Below are experts of layer 2 (counted from 0) of a mixture-of-experts language model. Rows are named router (the router's row for the expert), gate (a neuron's input weights, with its number), up (a neuron's input weights, with its number) and show model dimensions 160-239. Each number is 500 + 50 x the weight over its row's rms, rounded and kept within 0 to 999. Numbers have three digits each.
Before each expert's rows: "gets" lists some tokens that make up at least twice as much of what it gets as of all text. This comes from a sample of Wikipedia text that the model never trained on. Tokens count by the router's weight.

# expert 1
gets: ".", " the", " a", "-", "–", "'s"
router:435514492550513396466484552504522527457487398504512525501381529496420520476455448507545549517442450455456535533520455523553476422559483491594509501479527491449479491435496484528453441450555432530487572519447585443482421507466543517473628513
gate19:450530464501533478498426580506397404602514498555578463476416627486492546535425539366534437463567500565571473542476533479518515441509501528450464501525511596511526435489603468506447554545542444411591491579518491517452514523424481526514555494
up19:490361569661506493516479489492501529437510582586612534561494504563482508483534581489502557512520509539477579487406497437395484395451559572473475532434438542506523452473487535528517461422572441517433484480469633442525527444425437563425465537
gate20:516425528481449486533551406464476546485578524410448502491570524529529454484499589451506532462670441463440537500536502506529575517473518549506477497485517577617405536461496619518469572590568484559477512538402501545479557479484394539517342419
up20:472405504480481458465474451417407489403552556420610511548540459434461492508509495474615482505593481554457461551552504551521541514421518535474505535558471608541471462554484519520492517464568491545519488491468465482499468491521476465473402459
gate21:446520541528476488512524518398482566539467436604479557546534441554507503498562484520497495588492407507512495399484588509503555467366515568513546526591460519448487469545556484449569499448514530648459609493459512438509430539530528566504503448
up21:505579489444493485466564461610587530515544528522508427517537582442475468512589476485466521520461436540580506436573382469563442556585450406517465477499524452580495555530443538579487485404431398418560512504613519562419493460479508436504444507
gate22:338429508433547388541535470594554505547473536495397533447502471493483529476567447531584561480535533450495473507483491471501555460510444475492457513493486503472482459525531546499460500562382490532495511487447539444562402498468513517494485464
up22:548451595566538544455502551482572486556466404525424521551457437497521560572535508529564497442482459495575480550601519432505534466529514475486579562535516436504522499527651455466516543523519449456514471498499571490446490438405549538504506516
gate23:503503550504545503400463559444549444567474557496443450517487491464552492579492546478505545421439513478465529406510493557465463460573539436503465552370490466574492445516473395547571499563482443415401567427533516532451478398499553489480520507
up23:517523471514421480569574521555483513559506460488491525462540599545518509402536473529553516491504452524484441540457472483499472551439381545530524441573448464460562607487488582429471580465600564553597456577521561442521564469509545480576585530
gate24:465611452548483476483529530451504473528515569519535506517502519481480460573375550525494460486482461638504348496589512512516496502470446475512441481402570578485486477508522557499446469565516488380556488510591490473526470527652561556513467544
up24:494495498558491471606580508469549480455474438538563515504495617480469500518583493513515526578453539548470633477507501593438493426523620526420462440561436477437450522483499480559526489456489549482516534483385556428595502443438534395478470494
gate25:504511520497575381506482521489539482532441512480578428503429464523526532480536478480512460472516526483453385528407516538537469515490480452571563537549533475558554595551546461510502503449538415608538510479416451470451466582541522423446476485
up25:466551488428564558650564588447539421508490523433506461567498561508557615488420431475429426486535508535624527423412405510477509466479525469497508443546488488551465379540465544491438562447562495555531495563558544410477505516536545455514591520
gate26:524471480551494446480454532497488512480596476479404412453468491527508502479397468524519525424451469541495584452508527484554574485472530504580518488550470569568447502518533419575479499361469419530520613507492451474413441572490511456426474576
up26:453381511607448558546513561446513466502502517485550485460484538478504521497454464552554495543502562501539502441502515439510540523464585455534528526547420603527501503500462443562501526398534472548531538521526530478401515477483517543520558586
gate27:458477587600444569526457508500533518490645494515429558456456539501473577635507524506583528503512543508460563438411539521568487449548426538517445582551431531532503424518367448479511437464516518460506435452536501529534500508525512543466530580
up27:497506442477568486429591531488467443545497478405465499544508467543490545604522563538458482541482543441572437489540427459497475376454598485517586559548569467486549497501507527427542486444507499344539491520479555469578538571515517485496410443
gate28:510470515465630518511448629461554584452516580462483498504489480516632636461491498536472501471491450390425519490484487587498537481468419559574492510463539464439408520480464511453499516547467506546505546557579555501521565562522547469433514458
up28:539527502445323454497550469575397465475583477591514436542501514547421505532438557545539429462504558549544502418517396406523385520461558491499596531511438521564473550563547514515495457545529499520528532446445527527434393484388477503587490548
gate29:480407503488498568448492609486538507507475481514550543488496444585464406467496527418555480460538497539567526477516508462497478523423483455453449515338560449522561447505453478522567485506581541518492479584562600445429428564511562501611445465
up29:524544537566443449547530401551454460528535594470448513515500499481486517536520476491553447471444480587523452461465528521573460537444479618600507415625460522483544503526565529507478523531409409474479568481440478573569552571495472430465396532
gate30:529530522475589495550533547552509485563495507616549507506455494502510509505442480540396517583473457510550515601457519594424531546435530501535546605468510497482580511509369446553506489425476547509513468530487570524467494468560556527386516489
up30:582583454600521427570551551452498399485570433389460505381410395472485513592434509542408496478448550545521567398643545453542521533512431484465496505470453420509486533560483593544476467516594575503543479529428538498455479573524528455460528480
gate31:432598553575459506537439560565466544509521495424531455493506535439491484549445509514478556565482492561521464482495528519467547491391531535435462593517510520571443491525511514484501504566603464484479479558504538630505510452491584556559529498
up31:659517493450455438449568480630444508569522479461480576481456428440463429506554577511619434441553579420464554438456492488498460544524457500558489460416451479423461484595478426566565459437505477576567495453444513488443513630479504388559496469
gate32:506614584414472510432468575469479458484504594486485544514499449582552501526543546425621510450508479475450482410506586507485508436542484433562512563477485525492407448548483556477432497572532478447449595488382483508498466495518484488474522557
up32:439472479522534465534443526527454461537499492448542532497473521444455482446577439527486459472455501566548505495534429436459561566559568607470579424484423459500547420462530494545497598538502459490613446425572401454538446502508488420593550443
gate33:458513661556409461467491465533534487452534465487543464538459535464491499446436510448532534445537493511518444481370361479582601431491546509548498562498425437497458502471399453452391448492462476500524443481517473529557567588581476470449519581
up33:443506552493447502475510445615557419465451515565645516451498495467495475453451491514562609510478471432497460508513345488584490470473537468520510550535493477501506452564529468410382483400450437461530508511548473591486542549528498545484527602
gate34:458511527516417505492502617576478508515501457471495533511517557388551532573489474529476398562469433499415448531587557468521477497533491467572513435468496546450507557540444525528453612521450580476406543473445469524551410496530545434524364479
up34:516440590566458543519506599456532516625427493428537483512513546418574542545436430531480545533466514516464496581524557486462539473581505453506471432461504504500520562574417510543384588482475529462375465499424476536473481456517546453517435492
gate35:567548542548490498465427515463579548542516570428568538585535503442531489431497529548536539535479472484576427523487555507464487496494407561552493500415550510483512476537483493443472480508457466554580526456468566477466395510468615465510404476
up35:500527576533460541545512447520478493512495589472496533544587539524466433452517547581608532473473461484599433468585586532537477504480458564628439513505495415490567506466498439414506454584460487490581566466452529463604462504442549505530452531
gate36:459550463482477479437483477616441507497505454458471545494502424500406529400559589484515435547476442558596484438555515494490477560549473507487518447404490485514486503519400492497528492536468489570493440364514499471501497537530504554580494602
up36:525535418489535530502453489400460479574536543559502516461515510570493442457551579478547418487571473471529514494611541492528490519627530506522496533451472453516442500512405515532487487493392584475499473429529525486467536470415476508529459449
gate37:444462459495440518410601505493496490500498464529504504512569600452488482495556511506505579533461550569478495538551488405440516549485539469507548585450581457480540501446502612499497505471494569457415518497469447527396542432469553450586532489
up37:486505474469497496507442462480482452490432513514430533503436434484462505557419519518487555418470493462504444553474542487474543402516532501485478535545404468453467536498501412590496442465464429411568518576486553458591474553561487534458477474
gate38:463513449523485556415459525493518495527450447529433516590522557480594435532388527513481457484554513471471504463565566543478461494602554418457468542532519438598524519419428468497459551481574517466483467544579570643491478532432597440487596487
up38:419525474473458567535482555542481512488486496470501517537525571465404532577488531498484476531450528504537464452511518536500558563458563489518540470471555582537504511435575523447503487544517485531497399548510536527590522582553527533507501491

# expert 0
gets: "\n", " (", " \"", "==", " first", "==="
router:461528486410454583594521584563405556418594541475431467578425499483487535434588490524562508532464455483504446475387473567468443483555477596570495455427574505408537456504452497397498518449503593516454489504561496514478429462497503563560461530
gate40:512578570459340407494453387564585524513529513556490486544531504427547526447474445480475540536532511451576515437478572567551599471527485513444483413568545546448508512513435580503450525531507542515467510562530477462553488483555530463425455509
up40:490628512475500491536522402415514548560488506570558497595447483440518516404459461510461434483585492454484487480511534514471532489511590556531497450550455494368493541483479447404532574612555457422446559501507490541479488495426530473515476500
gate41:534521584504549513586416522486497420540491464411465481499479512509472447501455567467503504512433500499489496506479501567470531536436504496538524408597540544494605447449551557434460481496425541432460438470435566450512513517565571500353432424
up41:534529451422459523441539517504581575457447538486460472525533418559514571466475529534591483528526581484554528484530493429532484546516502521487505513440451471499522563495433417514445441501554516556496482528489499503516523540383457483511495545
gate42:501428443466432417525525415603501542401522443530601467484493460549528518593510469461492520521466462504503505465513390511493528475533500545550464532510441570527474529521467525515429456536554405457568479449562446433527459532507414461517471491
up42:522507464495449514529521493519513442531458539526502543443460512508524492489491518485475553448477472503453518527580583505527468535460472450400507514448579458496552459481479598424523485505468473475487489526605637566511550435528483560492458613
gate43:518540470483463477464460510544591460520483486514484527457450480542453448518469479379491548503510444534486440499511531510444447558582511594422538536503519451428471505518554582427547500563623569537494580579577450522559531523432425435529464529
up43:471454511482534581528611457428450459505580455467509398516512459443532565470482529508582530505515465578460492491482505461481483531499422401537528509554493470563537461435490395460484591500462475478604529496409527496498431462471482523502520476
gate44:473535537463600531457428463453432434384583513491615482510459549467488561486575560561544463432576485607671490467425478572490492586432464527603499558495425499557528493546438502543443565531528503556423508488450535533542556568509567491452370497
up44:564534466638487403560511517443507492521549430492436471587531491622490539529464425417461467519459496459432476452497574432445538490470551564434440561527445518476438439505444455470549417633524544506501524491507518511497498505497550400527624548
gate45:409437553454439475550448490517498517413469515445511516441510503439544425485516516470544480434453448458527567486540500622513479470539374520385517555599530463528548546414515570458522590592482505432476516457587475544488526505471439447452504456
up45:565570539532504438465489521526535508527625414651552529484511473619389509535497523550469561448451485476489535562539582520476503515546544434468488609463469430462544401565564483494522418495477428534542536448413421537542497520476486600486538499
gate46:596536410538555500544512506471542514567443444536489500508489572533418546436455504508495489526548470507526499546486441419511508519542524511518480459488581446498516445516426591512495477472457474451528457479585560479535430547529465584532426520
up46:459521557540510516463557458500447414511510390578503465557568508470490347509552440474445556466478486554573481566497560430503504472584584549460483511510465517516531505463493443491611510475523443521473511575469485569454496498444515476573531478
gate47:451484452517526535553515541544483369402528431479466550456493447537492534549564467492457467518508507578451553499587546534436500458500493456495519563475540584536562525529535602467501587477561546546449520515449557463418558539507518491495489499
up47:447471483558478602465564527592476479460538516453419524445516388550459560520550492522476441543499478538562527494622594537535403535477543535497488502556553564510556506503488539451505516498475617537447528545473552443527518508572519522462407488
gate48:464522553484579549513419533576578403482476513503505541554480563456507533503513527438572496572479513479467603504503508491485568470478599573545613542412469530522514513585476398463514465452475385531501507457494461524481356460608548467462536473
up48:431497580490610539468456648531533497559565401546448524592533432555512550497524498390570493511507567557451527494515498559510546479459440550495589509474455592546462517439573433525494459486522533544432522465408385493513413492575531480397462479
gate49:592472497465545472490491434616505485566483443458522383416417492507527534476505551474500465413594521476400505524477510552564542581487528473509483565472468510474498486607513567457567424533544418517406519452547463458494416532495487530471485458
up49:463447462484538466528666433481504567523570440493512463478410551444511575456593532476554502462535487459438479556513511584469522413533496539469564560422470520478522495528546481529577497500593459511451467497524476543448412456448472491487472531
gate50:527517474507456548442601464401424566467487457473458502474553509468451512489560375505507482546497611509480484528476481511458459399494477478496475446548555521527448456430514466481535540461473536423487549424489403487500476583515509560458532535
up50:462533433507422551400516536453531563457472372471508494546452542461404506443505507476529464502523553538450593571486476425530560442455416560538479454526388512494490514471468545456561559503501502525467499435466519582524495593482476510447542422
gate51:449402517462417460442433489488434482521488450443491465506476463363470449509511407507534533548401632513479527518547538445509531521415498474553442549494580495508499534507519500511472525429485521463506458468414440552506503508581543527548470529
up51:475403523513563499576484462526478478512479434386565443438503495485484410552569489443487442443577498520408441497546437515491510568392465528486395486488549448535564551486522532521455463527552451396470525498520522542513570575501524521441436577
gate52:448496528447520578516439540484482500375492571547481501439521551520601525518370511580532484559533460607574454412449500482526521540561344477463505464478525446434529494516423532485517439553509416472531510504557523518440460515532463524567445600
up52:430498494473521650629445517534434494433503631455519519409474547466546575565386521606502485490525440599541454352477381461579496452493398469499478462481438435438561471470404482498465446558539419534550525547526486492585394463501482569479486523
gate53:553464504459407499571448532539491515523442478485486585523634583562535556547430480487439615569442452496394464428451559422429480466468617487469521517539546496540564503589543502458534459485418470440467537439543455486424554503494484484419527469
up53:469486560555533484483562485454543492541447431580577490472511373395558494443536475591500468530483417515494526593527522483504539586508467559497552553310512410514476408481508535427482487542562523569575541549487570413528471511433515521457506517
gate54:523578555481502511462495496565453484484508571566500538592502527514573502450484452521482528503540514393552497462545498426419498493616489495495470486480510514452615474448537514463526413452520475523588518549503478490592556527554476617516506490
up54:511517419513588422530563432475654490456539420456505448422553472465436428602563499512398593504504463544495467500563415535534430496480414384443470429503477520494453495524511444437444493543441522521453429474536474480450542383441464557462476561
gate55:426582431528472479485534524490523562452488519453489456531415529520495505561521481494593515478464570496484470467453485522509435460458530515564584591531484511475529425530533485504525524523562483483495465553519533609573487460552533480494579507
up55:586430525477581496482631463452502552646465475534536400591520506466426499508456505526517576524449481458529482497505487465451548584444562456429468497499435543569515518453621429605475573506456484541406542450450427480458521472465481448465381493
gate56:491471458506504489480396588476573520364538411513521480456599531419478482547490456447494476441565523476529452481505565520528524505500516404455488527511513489492640408543557414532541417515561480480563424520469494494461476475542523508541515497
up56:447538477619464468502483506512562583529544430540492454581482501465458474506535527420512481408491501521463486496536526469470481543585560418510406548443553535534479594485520449568529446506448474468491521453502488410558488472461500505549503455
gate57:487424566481400457422587473527470561516544485503493448368646452593573531549558383383503529539517509535576552497412447488570509476522383446499537440536477512494440567532483533571448508499459468471560485503451510522547509471533499560454526486
up57:565606544514438488511497510449535557498560551445467448483481473466473435540375549508496543491560503578542477423476538464506435485504507456589505531503578519591465539490424444523509448502586442539467539422486466571433462501553517429540499490
gate58:402523450514510588490453562492414395520496520483548520469570478439485466482554457425469443458575484515488543522536500532565590467596474488514492479606629474550470489508459478469559434421447515377559537469495588554439507479558508396495532472
up58:462511513491539401538486493513550611477525540489459485487404495483448510529510493487484548484506510498444438470337517534472472452526541516467554553377413452458482507464519450562538522531443595475498507574580427502521554495533571536505501481
gate59:576581427518504508501535499523530509438471411445502529420487480524475457451456566481440537476476464422496497493537488488541447438441509543551546459398526536488530534463507528466456524562559492549488501474531474504549538551474455482568479567
up59:534581432529519482549471510554556498470430505521538395553449471610454454445465458397529539504513491401449436475510461483474526433536492480531531466386492517510578417521570524435503429594558482510487488430570473608468537541502492459552461617

# expert 7
gets: " |", "-", ":", "|", ";", " the"
router:590479483532454481456511491459504543512516570482495470510513466519541541503544542498414486567483484589491415409446475501420557510429431497513508502522585493486482518448447537541504542496615460462493488604607495491462460517493476557610480542
gate0:493554458436486575415493478601471583443496507534442491532511506456524550446582431438562562438549495525517455385515527484604469371452467529500413563474506487420465496482532535451637514562509435483497484552463527497512444531543466483499490470
up0:544545530499470493532492453464500588553563446572469539544545535480463552664452517435492511532539463595458598483353550543525420573479485504529537493577532468488468553453537516505490489540530416484454551508564503505508568500514528449456535420
gate1:525483551437568524578547484493464487504492563489464619433522566446482482408541573524521470568497512547610592470434517562380472485499546523469537492469457529462488518471497530442539402464523425479573523519484496466467536550569517472473541520
up1:507456412534538491476531535483505402518505523483479565541515526571474491461535504530603559434504444485544492483454519512545479472467588506546526493532529568540534472513412487417554462522531556544430517570520507483453517515527568462516526465
gate2:495504539539526512476487501457452511563508479501398475516407422466426625541450479423509534472552579473532468435479503519576575462521443432483396446572481572584576443480484482642446495457488459525411393529476440536566449476426481527531521598
up2:600495476571507417419611535427464545546603393501576475468424566453479412535654469580532574466543425466519484569481499493508478493443458398493461624463501513527564554548540536556561388566492579553469496473500427535496448490560496483532397442
gate3:565419499462414417405491492541448508541512627484487584491538421544491503449575509469499514503541581626497604446413469515481502506447520501503501555512516559488497599406445532449541534554457507466500467433518563464516502495446539592500459535
up3:489546442504454484499451467446425536446573474488475450463529480485494504484474512519496493578599541443603521506457561549478463532475549464443404494479470579487550471440544563470454615533495554530554507547563529546510510456564504487460466404
gate4:470489517570462517503391549524547577498496512556452469411407478516438468530453413485449577597570551527490505483543531536484477425484522486493531546507513524469498472436600485553408473437469530515545534495521589483501473496506490417419505540
up4:495503481410543455530513416408471379395572536419540501517530557492480503369421571536541505449471461439504454609452474533464504514571484550604486396499460499515453508522399524511499562522603596542512551488450426481496549457433603487619469475
gate5:445469564527452527455463476451599522558527397439441434625417467576539507433471513409476454517480468464435482528472476498608475462478547579528443457545510506452472448428543539506525454488487477458518480386539533494476486608519523588504475456
up5:486478487533487572445416514616567450562608545499515436502434570557469496514536602399461451489434436496460473554471481482523456481545522569482487436503439510433391531482559439522446483474543492446510510443511561415427537547506519627470473490
gate6:532582498591530466568624495476532492533558491517470448525496588549466478561581566473493493443529470652569528413547555449525438424496530525414509523538535503547549576547496453595542438424454565530440452456526436518449426487538503484591551470
up6:473450474475426470443479546513482485492527486539456534481466526490443488379481432468522554496469524539594474481547545574505569530471519396453386550591571488531528462449350547556528554564544470515461476507525509458502596476520512508460606531
gate7:490516462482507494488585408538427509418586414394557527430461500493503488462501472562441442484469496429470534538563467405516511522495539560410507507451520535474467497517476463574451498430578467506566420613508451448594544470428463531470523512
up7:504498479494532501510509466447603555566547443478463398570506599539581422507516527618485625590436501465566626455518545493471446479570575528492474522484553528544574450486486432505563496413534459523458490533425550440525534423435444475596480522
gate8:523400443483494428499614491529482416541542419450559416481551557419461542513571536503436529464506438577533492483433436501443497530529459547467502515433468512591476571490509593620583578500469420548487473558480521507466416569434586480553575505
up8:500487478488575523473472578521520487493472515458502530495511500589441566556502435444426396405584461524491418512472506444629466555442603472429510563454453438571485464429508455521524513533546454563528481430507586460521528402487575465509523504
gate9:549597491470491490518558472441562525530439478459418433603554512585503470507555545545561530572427509593447464543449423487481514521494402452480473587487630522522428435429545491500487512470493427476530488474528529476440486618456471493412417524
up9:430586398473533545516494508464475464503482489542447588511508552608466540559564585509516521562433447549517540510457485452493553505519440516388460487487505449371496514509559496572442531443507496460500521492548575433462571550508495467443539562
gate10:485623457528461458441464489468553460515445554521593473457513419506478511445540472566382476487495485487461560460515529528529617466473513413468545520442425462467566489510551541444507455603492440459555565469583468515462596503515464549524499536
up10:578591471497567426513558519491589513547486462496563519516520578529448548479492488448485539497562471414517531472597551423435501502484554459491603454477530438503470474466480498563384439617528438484398556527523534448540487542533573520480468477
gate11:557591513524519546498482486582409483527512486455470377498509491468524535458494501503535524481476600461519386433442469459510415583443441491478547539516419530421596525550465469466570560520517377485507528417505451440526491527467523466520556454
up11:569461511485577490470498441474586509525433493473576540483534573445472463538566508523524472462480429503496534447525469566520488424544537530497521485459451551506411418440488500463490422439437482535544484494582427434496553577531533475530490420
gate12:455476458546475454455494473518475563485542422481517524492516572546547496566566476420460445541555541575458487491459492468536464475466506466475425473478522508503450557529468490563523535464577511540468545459468492502478469538461474414427582463
up12:484508566556646533522434549500592562446464574479480538550586485500498554402529462553606508437552462501446511477462477507515515470584363565453542590469471523497564531481538501439614487533491484513546445488533556465488479419523507444526540531
gate13:540469436584537418477497485506446431513432466483492479543541504492559458492549467460456471628542580468514501523579493514467454417457494464569514504513533498574477540519547472520484441541493470470435434533469477528502410528531384473450505537
up13:520570603639527454523406592534534539513464494564424449443504510459545472603427587492450430533461541532544459507507503535537552497493568459470556390512568494521485551419600494511438562438527442628551553499461488547467541466545530433474430463
gate14:425474451542477582546550486428532489528503582432485506518522515477524531485520439413465552480392477495479542538546481500449579490522586515526491531491460550456494537563434511447369443394466432465411448418478521458504503465545556519491526519
up14:533477478455320445549485488420524466520515519541357534435448500426511426453485495551599459399485571500454522505593478454489514482639507468469592468504458424474518466451433449469489517484439494432536494584449474476447566533582564557427539468
gate15:486460401425459549494448511528487467676486497368519514548397537378499477572501554541460526532452483424472651469515421515549532562575461555534466483546475504486497476515372457517503537510556474431436474556509507471502521541450500451466459496
up15:500407489493546440415536626486527529569514531495460517565530510426498458514444497548433531542576489438569529476448448481509480582527474535566540417500346483557421479500441520586422516565454487554447468499587533382587489493493561524600460500
gate16:481443453470493583483427493501528528430397510414572581443497399576495453452553558517504483442455530460493462457513564555474493484514488464466473404483554512476442526459421464599510486542547534531476576494460493558445466419453535481410576513
up16:566552430547537491516560549553493612502520549594409383501545464496491467560465539550522504564488440480493549506513486538508541520505560513535518577484486538533436502526579480478481570517462485443473481496486485479408535567548522551527541390
gate17:475511490519602488458517484518459553436380545546449529500531556512466518486508447445493457530441482477412458511482552500549508498477525544503495524449553482523490527473486505558491570516574508481392585404578543443603498549582569433624495538
up17:501444553473494539509534463458431492492558450543478478449532567513461471551601432478520554473628480533572500529447463497503546495509475474568474449521386526475557564437552456421457453513502527409487475569573480516447529558514618537568464427
gate18:458458518466440487475560422499523493517480454477497486428557524510549491514503605537414563550514540478474473467509535516468574506426513562431541448466481463462552455522566621660434505571530468434571514519512509492449440418461482520483492545
up18:448414505540487458494534483439467393514461567469535442548482435515455525499593508517412490564404483561474504450504562470503539430472454523485526544595611549549543512537530431518529468423580441407387544526498535434464629577473532550496541545
gate19:360574516617409545565521507526470530568505451387575557446441397518489525519524475467541479475552487486497441454529575483535536563598502511458510524482529495473551559485568610485446554462542553508478551474449470591476468410434467514517469400
up19:549509456473520482504451499472451399492581467505453520513573489551503532487529508438471521471533560469562577546531537592416411441389589465496434456437457455431476404429462481521564441503561563526486516439468472469522468482503512479499541486

# expert 3
gets: ",", " of", " in", " and", " to", ")"
router:491494507483503491400510529509466501442488485425436530517559508517425499442480410509469513488517446491474445473462415534459625473573407466568437467540529538407490549478480540461360455474489400462475512497476468555547586501450504493499448554
gate0:468457497637379478536519510547553454509499441479473506578542501517410502461463489531479517483486441503490488527519505443529510494450552625527542534530539518560485488487527504526398564522494498554480537584550519495488537513557509529393514414
up0:451485510556386443488497494498546413543551366499427462573533507515448468476473470476504502483508469502493450560452569477515529502428510543506515562580584496544537485543472480499437513533428472498497517580505513511512564528534520526456522389
gate1:485516502513496535445522509426491398484485538492542529522567553559480460472425559408519419413486465495513564497556477407551427527430540453556385520429525502574429455509567471512446446447496472554480493449556513505497464481470478533401511563
up1:470545570527580420579414458567438554469533477504558509594471448544568560527419398557458521476494486531532524442518489515500577519477525472412442507539455530491511508515535555583499521471519505468533527510554459483502466473452576569515494534
gate2:514502502440557478577397478538530510547428387481508507526494419526538521495503571470504587434593528498473582522510559531518465505453436541521445507476543485523543506559457397469482477469439557492545498440427498453414594511417431467527471559
up2:462540591460446475537598539502490513494589413507560546524482423542421620487491537454518528516478409573502439558468610442453464442430454507525569499502528503487528464584553410560584502508501515505522420485524531454458543537463479548563495534
gate3:456482514603505543484521576570533524585537511506475479499491417481493508499475454575548421438475488451496490494453478501434512466485580483503492492544457469560453505498547450534452595549624565480497482508517509541492515521578569460461452488
up3:547523506512533525521484496507503523505526519526486595498485501496506521580482477394475488480451406514511479484491490526460462469445503547520473583483473503363428538453425501534550467565456511325516423441529416544489450451446444460495447520
gate4:499597476545578556548485459580494480541497471578605502472509519517538484518488486527502512518530439560579520359498527512552502486450555482530426485460553474458561519446468423554511407552550430509450423450476467453498594452497532532484571523
up4:517412494474427471520505526464512492470468476438499461517486503482400491421512550513547535476617526497361453576598431442495454467525444527545496463498444589572384531489542511516472521415453572476480591543509611490484528500507486481496398461
gate5:493470426471421544532533502414462525510478459471537518576462517553482460534471471521533458512534548398521512551484552519529470491507417503519384527547561441544455444503436554538515569571436497458511495525493485467471491493476566505478479470
up5:407426566470424523491476495505489511419426498482511435534477550574466450598480428474489509482532453462459442521592594478559568457561415498556463569646387415476491469545460462489519510449495465508490464467478570447500524402535533481578489425
gate6:398558451514508497444419462514462497542497518446516494503462536433501449420515520423432471563540523488498446479512488520509539453472485476429548455550430507608510463520484383486482513471498567641570525440450521496426382521586422479467435581
up6:482500507550613492506470487589432521566557510469535410454481573434565444384577438457480494491606465513449509511553547584552584527415521460481511436465490487596459452648506389535533471422494546516515513505467520522506482555632433417498466529
gate7:591535543547496525622506392514545543430495507478551397508595515476524536462432416455516537554528532531528459542466498470466460428546427521437544489549493485524456488510528495589487538505443555510460535491393550530522581429418474378424511518
up7:470552497469508500453488522464463419507507445501493457483546601426546458483440524502459462508496530510528550512547529483493493560453438504596496596502630441516597574563423469435542451483509503455515535541489484506444488594522489522534497527
gate8:529510490545519589438444538589486411522447497441450383552595553589493515463492584561506567446509533440439478527506524539535493514396454577478428471521502502526535473551577495485479535496429553530468491478509437466515428524500493376518421537
up8:593409418521487461495420411412542594459488367524472565521548516411545479517503443406444466580411508446454551530493493557426504468551416513497493527502489533457511537458423452457463482499540507472494452570446507398537528477445551564506578521
gate9:525449540522630519453430534396527422567466448521546443447604461480524540465423559457530523444489522446473584500439508526436504519595581506486494443459480428478470431600487460585499505644537563498464398510463572492579524418417538552477434530
up9:501494513520546464497537485466517439513549457519573404521596496562476564532429488448454512478426612463379455550518526466438524550556494461445494413472490443490532475626477527526463440497520487518532480464493517558580505488472509550554513542
gate10:579531434394512532456430383434408451568553597535553527450472539514566486425472570516493536554587526456460449513483477482515604498528413526527484604537392507478432556538531487481460516533456451436438574469501528445538466514503531514494488418
up10:553509520432395560491507473531406495444526519497540544459483568399535527453521504562522463481576524519506524479452490577546510534482467506512540517500381505542510547489496560536487524487475466471512469531482580489554572463514499469507550346
gate11:517550430529503507487526488414563575448476486578525529508531589362508417489519489492503578458492485493448503467439466545555446562563514516496530529501484439510491451624573493488462464448533453512530532434506567460504577414453497523448489476
up11:531431482493529424575369570468417442507445595497532541395476467468484509464470547461515534549522462499457442529496422538467421520492518520470483549547463461488544468564518464493445603428434535496503383529507640512453580484475438419522468508
gate12:420516554540517540432588520576502464560427401568494574399570489506496475452480517466593508538547500464533529471588499518495450435517478461482499487491472467568497555439444520520447470456569500509512492518428433445539553511495528472487527494
up12:559461599468373517545575484463499529557422472470515448443546429465493456506559578469466481699487540488478515490500401542556435485470542544501481510465448499535497485437421530519530488569484639535488431438500484461625485399482500475515527506
gate13:469434537536420466412501517461511503551547474500440448491527544537440518472527448488444403592446430523493466569589504505534479479476477592566562527539432524586520452513581457511457500568450462515482489512551510447506517544577467562496534415
up13:468498459532430468521492458497491472556526405575461455520539480512484479521550489414523431576430438565526526554528516490536474552522525555517596520478479480600537514475539451502505523576474557490484493546501503491526487486528566608535575470
gate14:479477484533556495503410449409492417456444490482441510463472511544477481458524544419534479486520438530545536483534500573555442549541532561493474531476536450424562558434532446508513474430586455452553572536457560498487536503519491445404519530
up14:495471519394487536484464507516379534544545464563395584504542400556499457479518529436476488577460550479432511553445521516525457595460447485488472624494497392512489460464490507462587569564470556440556551502379495445461483507477552495494591565
gate15:414534535500520449523381536482482526553509491460573487588582548477413478549524502462558499519593469525455415540538440488559546524501424513501467511431503567507469446456492490465556519488545461471583489471468522513409510511527382534458522408
up15:503618617484542527507494527490573581585464522518477463522442528404549540568495475466516495513434505545562401499520482493547585493600507481430561471502483441591569459448556528468459470539423526478536534494438532520555373588489478546532488417
gate16:456470569415442478481460488558407524450519588509559448515525494485515446414526425482560530506541521483494474430477530476525484534390569406460543498553470575548463549474509449464476513481432522448539535521545468539410477547455483460500481517
up16:497526514491432501445504500523444547476516516516511436476517620431445522511541429567483551562484513578428573492512564509456474530397507498422531476505470549513472582547493411533485480609404500524451523527509480410454462528559471455558581604
gate17:506366554522441448362524570469511450534515480461470499489425584446478497399429445525528446493520522423487499506494467501434413555463507467488534463529466536539575480486561537500509401510521566527451531499487477496440565449482523537533512478
up17:550606464485572565550528473553555557481478450517560526490487483514529470523564488567568574520522472435526499477419450620449607433528445509494535505489523514435514484503439539546506537423460519543536508446444505447431472433442408428502545497
gate18:504645495476536535563582453500453438546494490506452536512526514572555523485409478438513479441500464494587497524584531500532528469486468471412488463509465471553624488545552518484540364505485568423502462480551559561579499574610531513507477584
up18:502519539479448525542456525441487427475526411553525460467537559550499441511579466407524475519423545520531542442546521572574438502479453435517465599524506534487553508505450563529510474528550502509410458458383528531536461581461533475502556488
gate19:443489531507504601568565454503505553479434469540606467431512468425571569492511477511482583498448519516443494522570493433518449545475528451416497545575513478456420493460469497448594519413470538573478520460576529568519491455475550502548606493
up19:543499374511472543526473429475461518509513443508570365590527491497464585531488578554487489486485576439546464521564485476488521507488578432513481458524492436467518535563465492518539409552603527665445427495565531546441471591510568478500548433